config = dict(
    norm='layernorm',
    init_std_qkv=0.0395,
    final_lr_fraction=0.05,
)
Below are experts of layer 5 (counted from 0) of a mixture-of-experts language model. Rows are named router (the router's row for the expert), down (a neuron's output weights, with its number) and show model dimensions 0-159. Each number is 128 + 24 x the weight over its row's rms, rounded and kept within 0 to 255.
After each expert's rows: a language model's description of what the expert responds to. This comes from a sample of Wikipedia text that the model never trained on.

# expert 45
router [130 140 158 109 121 128 110 136 120 108 149 102 153 123 168 102 116  85 118  65 110 116 120 149 131 114 104 102 194 145 141 156 103 120 165 174 154 130 128 151 102 152 141 112  94 124 104  98 146 168 155 153 144 119 121 150 138 147 135 185 147 131 100 135 111 126 135 113 120  99 138 172 123 128 146 120 146 137 107 148 126 125  77 110 152 130 164 109 134 126  86 140 175 130 119 112  85 100  53 155 162 116 130  80 122  95 118  80 102  76 118  95 120 119 133 128 153 125 165 143 167 114 127 135 167 138 123 116 135 131  96 107 107 137 168 147 131 123 178 121 137 135 124 142 137 118 120  93 117 104 125 134 123 132 146 106 128 136 160 145]
down0 [107 119 142 124 110 133 142 143 130 146 122 126 113  82 128 159 135 147 160 131  98 115  95 172 120 157 190 147 120 145 125 105 127 130 130 143 134 102 140 112  98 117 148 110 157 116 132 157 134 125 153 120 134 114 102 153 147 120  88 112 118 110 154  91 101 116  98  87 126 130 137  97 105 123 100 139 165 158 132 105 178 116  92 160 107 132 126 102  86 157 167 116 110 151 116 118 141 109  96 104 165 137 130 154 130 111 160 148 119 143 142 114 143 118 108 144  98 120 172 137 105 139  91  80 109 124 102 117 178 139 121 148 189 144  90 112 181 192 100 171 135 138 134 167 130 124 164 132 131 125 148 142 108 101 100 115 159  97 159 118]
down1 [125 112 148 105 153 128 166 111 124 114 141 104 142 166  99  74 130 153 137  74 139 152 134 110  94 124 151 110  61 114 125 126 148 113 139 157  96 152 131 143 133 122 117 133 149 115  71 160 104 125 124 153 115 123 143 159 132 119 143 142 163 159 112 156 155 135 162 146 117 103 123 138 117 163 120 153 108 133 137 110 137 128 181 155 107 121 134 136 148 123 114 114 102 121 185  82 151 161 108 118 148  90 111  93 117 138 154 111 148 114  73 133 128 114 115 103 101 100 109 116 160 138 130 110 187 118 115 121 108 166 125 144 102 160 119 172 106 112 146 116 127 104  91 122 120 147 155 130  79 161 124 119 141 176 133 116  95 166 134 162]
Mid-word suffix pieces. Word pieces that finish ordinary words split into fragments, especially adverb and adjective endings such as -ly, -ry, -ong, -ful.

# expert 10
router [120 124 158 140 125 118 115 173 139 111 119  92 131 110 154 147 114 156 130 104 105 114 139 143 146 117  97 117 168 145  95 149 113  65 131 133 143 141 123 135 104 148  95 122  98 175 153 126 136 133 147 179 127 128 128 134 146 144 143 159 158 117 128 161 124 184 113 102 108 124 155 143 165 133 126  90 134 143  61 157 130 110 100 131 152 131 160 106 117 111 125 139 137 145 136 124  98 132  93  98 187 128 133 160 101 112 125 153 131 115 112  77 119 102 138 147 140 104 138 146 116  70 120 115 151 131 123 122 122 107 110  86 137 157 145 142  71 112 122 111 151 162 140 125 128  82 100  93 167 123 110 128  71 126 153 122 114 143 182 154]
down1 [138 108  98 116 118 146 112 135 149 128 130 122 105 120 109  96 159 102  77 132 111 117 110 143 186 103 148  97 150 113 133 132 143 122 123 142 157 180  95 146  85 146 122 123 163 118 116 172 119 118 156 177 128 142 118 176 152 157 154  94 140 113 124 123 104 145 134 146  96 147 127 128 150 151  94 104 139 122 126 165  74 132 130  93 119 109 164  83 125 141 146  82 167 117 149 122 114 137 123 125 118 126  91  89 115 168 183  84 116 140 125  62 124 128 103 144 162 100 151 122 138 115 159  97 121 133 106 154 138 121 116 112 114 148 108 156 121 141 132 130 108 114 117 122 132 118 108 141 132 107 101 139 109 159 186 140  97 138 161 173]
down2 [108 159 119 129 115 110 149 116 141 150 143  66 145 137 160 105 141 143 142 125 141 137 155 123 124 131 108 146 109 140 125 122  87 119 128 114 140 186 168 154 169 111  86 155  85 143 106 105  98  83 168 113 140 166 133  92 158 135 125 103 118  94 116 172 134 131 125 125 126 155 110 142 143 135 142 124  88  88 128 146 122 121 140 144 117 128 146  86 110  97  92 127 159 158 129 116 136 115 135 142 130  84  81  95 120 155 180 141 143 130 153  95 110 154 132 150 115 118 102 112 116 138 142 112 149 144 117 133 193  98 114 155 174 149 126 207 121 107  93 115 100 113 110  97 121 112 117 149 146 160 107  91 130 143 117 146 133 111 143 129]
Place and number pieces. Inner pieces of proper names and numbers in tables and sports data, such as Herz-eg-ovina, Monten-eg-ro, 20 in 2000, ville, Hill.

# expert 12
router [ 81 124 133 163 116 121 138 152 114 156 113 108 147 111 150 117 121 150  98  95 105 114 121 144 110 109 107  68 123 141 112 134  93 120 127 164 151 131 128 132 118 147  94 108  79 150 136 139 130 144 165 150 166 119 100 163 199 151 123 153 140 191 120 131  86 131 126 132 144 104 147 151 126 128 131  97 128 166 128 141 117 114 119  79 177  82 192 125 132  93 123 145 135 141 137 108 117 143 112 159 152  82 140 127 108  86 134 121 149  95  82 116 121 143 123 128 137  88 144 160 137  97 149 139 139 143 150 126 121 163 118 117 132 135 108 137 127 126 165  97 159 138 139 139 154 105 108  80 128  92  86 157 121 113 145  93 110 111 139 136]
down1 [103 119 148 113 131 133 131 113 125 114 140 125 147 121 138 149 105 123 157 151 116  90 144 132 113 127  97 113 155 127  75 117 143 142 134 111 101 161 130  96 122  90 133 101 134 137 108 149 154 122 150 109 151 119 185 141  89 130 107  75 148 148 121 164 145 153 132 148 116 161 123 118 133 124 150 113 159 124 167 116 113 113 139 130  98 135  89  69 160 106 150 164 158 102 139 163 106 100 108 145 124  82 140 104 154  85 181 139 139  76 136 103 100 133 119 132 106 122 132 163 132 133 163 155  90 150 134 135 165 158 132 121 130 117 172 162 131 134 136 156  68  99 120 152 140 134 119 123 154 117 136 126 174  96 134 145  98 107  73 163]
down2 [149 115 127  97 117 109  90 155 120  97 168 142 123 125 111 109 141  93 108 159 116 130  92 179 138 156 133  77 139 140 135 115 130 105 113 153 162 120 106 122  95 133 138 133 183  91 127 109 166 135  92 166 164 117 154 134 135 122  87 133 110 158 150 127 192 132 114 151 134  97 120 132 134 136 114 132 131 122 102 130 175 107  86  95 156 126 142 130  88 124 100 102 141 145 139 130 149 152 148 123 140 162 100 150 132 101 144 107 192 134 140 138 168 100 114 135 122 142 179 107 184  71 128 155 135 163 132 162 150 148 119 146 135 109 120 120 132 107 108 129 120 137 100 139 116 145 115  90  87 150 113 126 117  99 122 132 171 138 114 104]
Digits and decimals. Digits after a decimal point or inside years, dates and figures, e.g. 1.5 million, 9.5 kn, 19-82, plus million and List.

# expert 57
router [119 156 136 122 127  86  92 135  90 134  88 116 152  99 136 116 111 145 121  75 134 135  76 143 123 125 108  98 124 145 153 141  84  57 125 131 125 167  96 163 103 137 140 112  97 137 143  87  92 136 129 169 124 106 136 151 155 151 145 164 143 168  84 108  82 148 144 105 106 128 163 139 171 121 122 110 159 121 115 147 123 123  77 107 140 138 148 136 103 105 123 138 135 139 101 125 149 121  71 170 139 143 131 106 130  98 142 115 110 146 117 131 115 143 134 141 128  96 169 144  79 109 109 123 170 123 116 116 111 141 114  78 120 131 154 147 119 143 147 104 168 139 123 124 145 146 119 153 153 130 135 133 118 180 149  91 124 127 147 174]
down1 [120 132 114 146 136 187 111 133 140 146 110 107 131 125 137 148 134 162 169 135 136 142 123 132 123 147  95 140 103 116 126 104 130 141  94  71 144 138 142 101 107 136 147 117 127 143 100 147 152 128 115  82 121 122 130 132 145 117 155  79 126 128  90 143 129 135 107 126 134 118  95 118 115 143 147 150 114 124 176 171 126 136 147  82 139 156  91 135 117 168 142 149 166  77 145 156 131 137 161 115 114 120 169 132 167 145 117 132 107 132 144 107 169  98  85 125  83 136 111  94 110 164 135 137 116 111 111 150 100  87 127 131 140 131 174 108 101 108  79 109 147 125 175 135 140 117 124 185 110 131 167  94  92  72 106 120 157 159  93 122]
down2 [133 138 132 120 128 116 110  90 176 131 140 127 118 137 138 122 123 139 177 127 141 123 130 121 137  99 141 180 168 159 113 137  99 128  96  80 105 128 108 169 107 105 128 183 144 154 138 104 151 107 112 136 134 155 156 113 129 102  96 121 130 116 125 106 173 130 121  91 128 133 101 103 169 109 133 128 154 144 151  59 145 129 140 173 100 147 116 110 134 160 131 114 142 126 146 113 141 144 129  67 119 145 137  96 110 157 137 110 152 112 140 137 141  90 122 184  88 147  78 143 106 118 128 137 134 175 162 135 167 108 107 121 112 133 173 138 125 114 148 130  95 149  95  98 108 101 142 120 147 135 149 107 147 180 129 111 140 165  79 140]
Biography predicate starts. Articles and word starts right after is or was in opening biography sentences, such as was a, is a, was the first.

# expert 2
router [131 163 151 154 128  89  89 167 101 157 133 132 123 121 132  80 123 133 116 117 119 109  81 151 132 132 111 106 123 126 116 117 116  93 122 138 152 124 114 178 114 130 102 130 129 139 125 129  93 124 105 161 119 124  75 137 138 144 125 170 179 143 110 151 114 144 171 117 111 114 169 139 202 156 136  84 146 119 110 120 119 125 112 107 136 131 135 129  89 109 146 133 150 189 116 115 104 140 112 122 147 114 129 104 117 130 176 121 106 105  87 122 101 162 140 163 141 102 123 167  77 118 142 123 172 117 120 120  85 141 101 116  88 153 156 122  70 128 130 106 145 154 105 129 149 138 123 121 147 126 103 124  99 150 118 113 114 113 163 183]
down1 [132 139 116 143 135 120 129 147 129 165  89 156 124 104 119 106 123 113 135 142 148 149 128  91 155 123 158 151 145 107 127 117 101 148 131 144  99 155  80  91 137 140 155 168  85 133 118  89 122 101 106 156 129 120 140 128 168 125 151  86 118 121 133 163 117 151 104 106 144 132 151 119 119 166 157 121 108 137 120  93 118  96  94 101 113 141 108 128 129  77 149 101 109 127 179 147 135 156 118 103 103 109 179 100 138  77  83 164 162 101 115 138 115 141 124 127 101 107 139 127 105  89 137 122 137 131  83  93 124 166 118 165 146 104 139 158 145 144 120 155 157 214 120 127 141 129 124 110 119 149 147 112 127 122  94 132  99 143 159 174]
down2 [129 135 117 166 136 158 134 121 143 117 167 159 104  61  90 123 122 125 159  98 112 111 127 155  87 115 123  96 126  97 167 146 149 134 124  74 135 131 160 146 117 102 102  93 139 168 129 133 167 105 149 131 111 148 100 162 124 141 139 116 147  94 130 122 164  81  94  99 128 122 115 141 159 114 154 144 139 120 163  95 127 107 133 142 130 130 134 138 124  86 157  99 137 119 126  69  97 129  98  99 105 107 107 120 103 159 151 154 140 177 123  94 118 177 146 152 100 130 156 146 153 125 125 101 135 122 132 163 180 128 122 143  96 104 143 146 159  71 124 118 141 101 117 117 137 103 124 149 111  86 127 151 140 152 153 139 137 120 122 170]
Credit-list connectors. Function words inside cast lists, filmographies and award tables, mostly "as" between actor and role, also "the", "'s", "&".

# expert 4
router [126 166 136 161 105  99  88 126 107 169 122 123 147  99 120 110 138 146 122  58 134 130  92 135 106 126  66 104  95 142 124 144 107  69  96 133 166 125 106 137 125 164 140  99  95 155 155 122 124 130 135 178 131 126 126 142 176 148 120 150 161 135 108 114 108 148 153 117 117 128 172 168 147 159 121 112 142 117  68 113 124 115  92  80 145 139 118 125  87 122 133 138 128 144 106 125 137 115  99 141 139 115 140 146 131  93 143 108 120 103 116  85 119 143 129 149 146 111 168 156  94  72 124 146 136 122 103 123  89 180 131 111 113 128 123 136 126 148 133 102 131 162 149 136 141 124 112 141 156 135 118 117 120 183 129  90 137  95 140 161]
down1 [132 126 161 181 189 157 153 127 109 144 113 109 105 105 118 131 149 144 150 170 140 127 126 121 141  85  78 158 105 140 127 115 147 122 164 115 107 123 159 156 148 125  97 128 101 134 125 155 115 121 154 162 122 105 127 133 118 117 202 146 130 159 116 140  98 146 114 122 147 160 141 127 123 135 151 106  86 109 149 129 101  82 118 145 134 142  86 143 135  69 148 134 119 126 100 134 120 181 143 139 176 101 158 106 122 103 131 133 138 136 103 126 160 128 102 109  89 143 149  57 122 116  96 130 123  91 121 113 109 141 131 114 129 137 118 145 167 145 137 128 110 128 136 164 135 102 119 112  81  73 124 132 112 125 107 144  93 163 150 160]
down2 [108 148 167 100 102 148 124 126 124 108 142 128 109  93 124 109 108 104 114 101  97 113 152 116 143 107 145 171  70 119 129 152  73  70 120  97 132 165 109 129 139 163 120 116 122 144 155 117 124 139 117 141 119 117 131  98 141 126 147 145 115 103 150 119 145 125 144 113 123 145 198 104 123 120 100 117 133 116  98 158 101 101 110 132 164 153  71 142 134 154 129 135 152 107  87 135 109  98 151 119  98 149 174 165 150 109 138 123  92 115 113 125  91 132 147 141 116  94 119 111 126 153 183 115 142 128 144 176 127 131 124 160 126 183 103 122 153 153 136  92  99 100 144 186 117 144 139 142 123 172 152 122 157 105 156 121 143 152 115 140]
Article-opening verbs. Copulas and key verbs just after the subject in an article's first sentence, such as is, was, may refer to, played.

# expert 16
router [116 149 133 162 133 112 132 183 131 143 133 132 148 105 120 139  94 123 135 125 123 135  97 141 120 106 116 133 107 142 124 134 111  99 128 131 127 129 147 147  98 123 103 131 126 139 137 124 105 168 133 182 142 112  93 148 144 154 148 125 135 116  93 173 101 170 175 119  81 109 153 134 146 159 132  98 141 134 115 143 148 128 140 113 124 123 144  68 103 126 146 127 108 160 125 128  94 133 121  97 115  90 101 111 117  91 176 124 135 161  97 110  70 127 162 148 169  89 122 129 101  72 154 130 127 107 100 125 115 160 102 111  90 155 147 140 120 117 117 112 196 143 170 141 144  99 119 124 180  96  88 138  94 155 141 123 104  86 137 145]
down3 [134 152 151 152 120 150 125 103 114 140 119 137 119 122 105  71 110 107 137 126 119 119 113 124 135 122  96  97 150 117 106 103 137 133 131 123 133 169 139 212  70 117 175 104 134 165 113 127 136 174 139  98 154 139 132 160 101 132 139 124 102 161 123 109 102 146 113 147 108 103 136  88 115 140 129 177 153 146 144 112 120 138 170 110 119  86 108 146  88 103 128 156 136 125  93  94 146 106 149 141 138 112  97 110 144 104 102 123 157 141 153 115 122 163 111 161  65 140 168 125 131 139 133 103 126 135 153 128 125 125 119 120 151 143  99 115 130 141 138 173 184 172  96 133 131 148 154 155 102 126 134 118  96  65 149 124 103 101 138 143]
down4 [100 143 123 138 137 140 117 131 124 132 104 176 106 121 129 173  90 120 179 115 176 150 140 114 146  99 149 157 165 156  97 116 151 151 170 107 114 152 112 155 130 125 122 112 139 163 150 146 101 142 130 135 114 116 106 104 143 117 133 128 122 125 153 103 112  83 102 126 138 112 151 148 107  94 172 145  88 133 153 150 132 127 159 145 149  64 103  99 165 112 167 140 116 148  98 130  95 164  97 142 119 127 150 140  95 122 118 116 125 117 129  85 180 178 130 133 116 126 169  81 104 162 122 107 145 166 142 129 177 138 109 113 125 124  73  98 137 137 146  89 129 121 159 138 122 117 110 124 109 113 104 126 157 112 157 129  90 149 116 160]
Of in titles. Prepositions, mostly of, inside titles and set phrases like Member of Parliament and Academy of, plus == section-heading markers.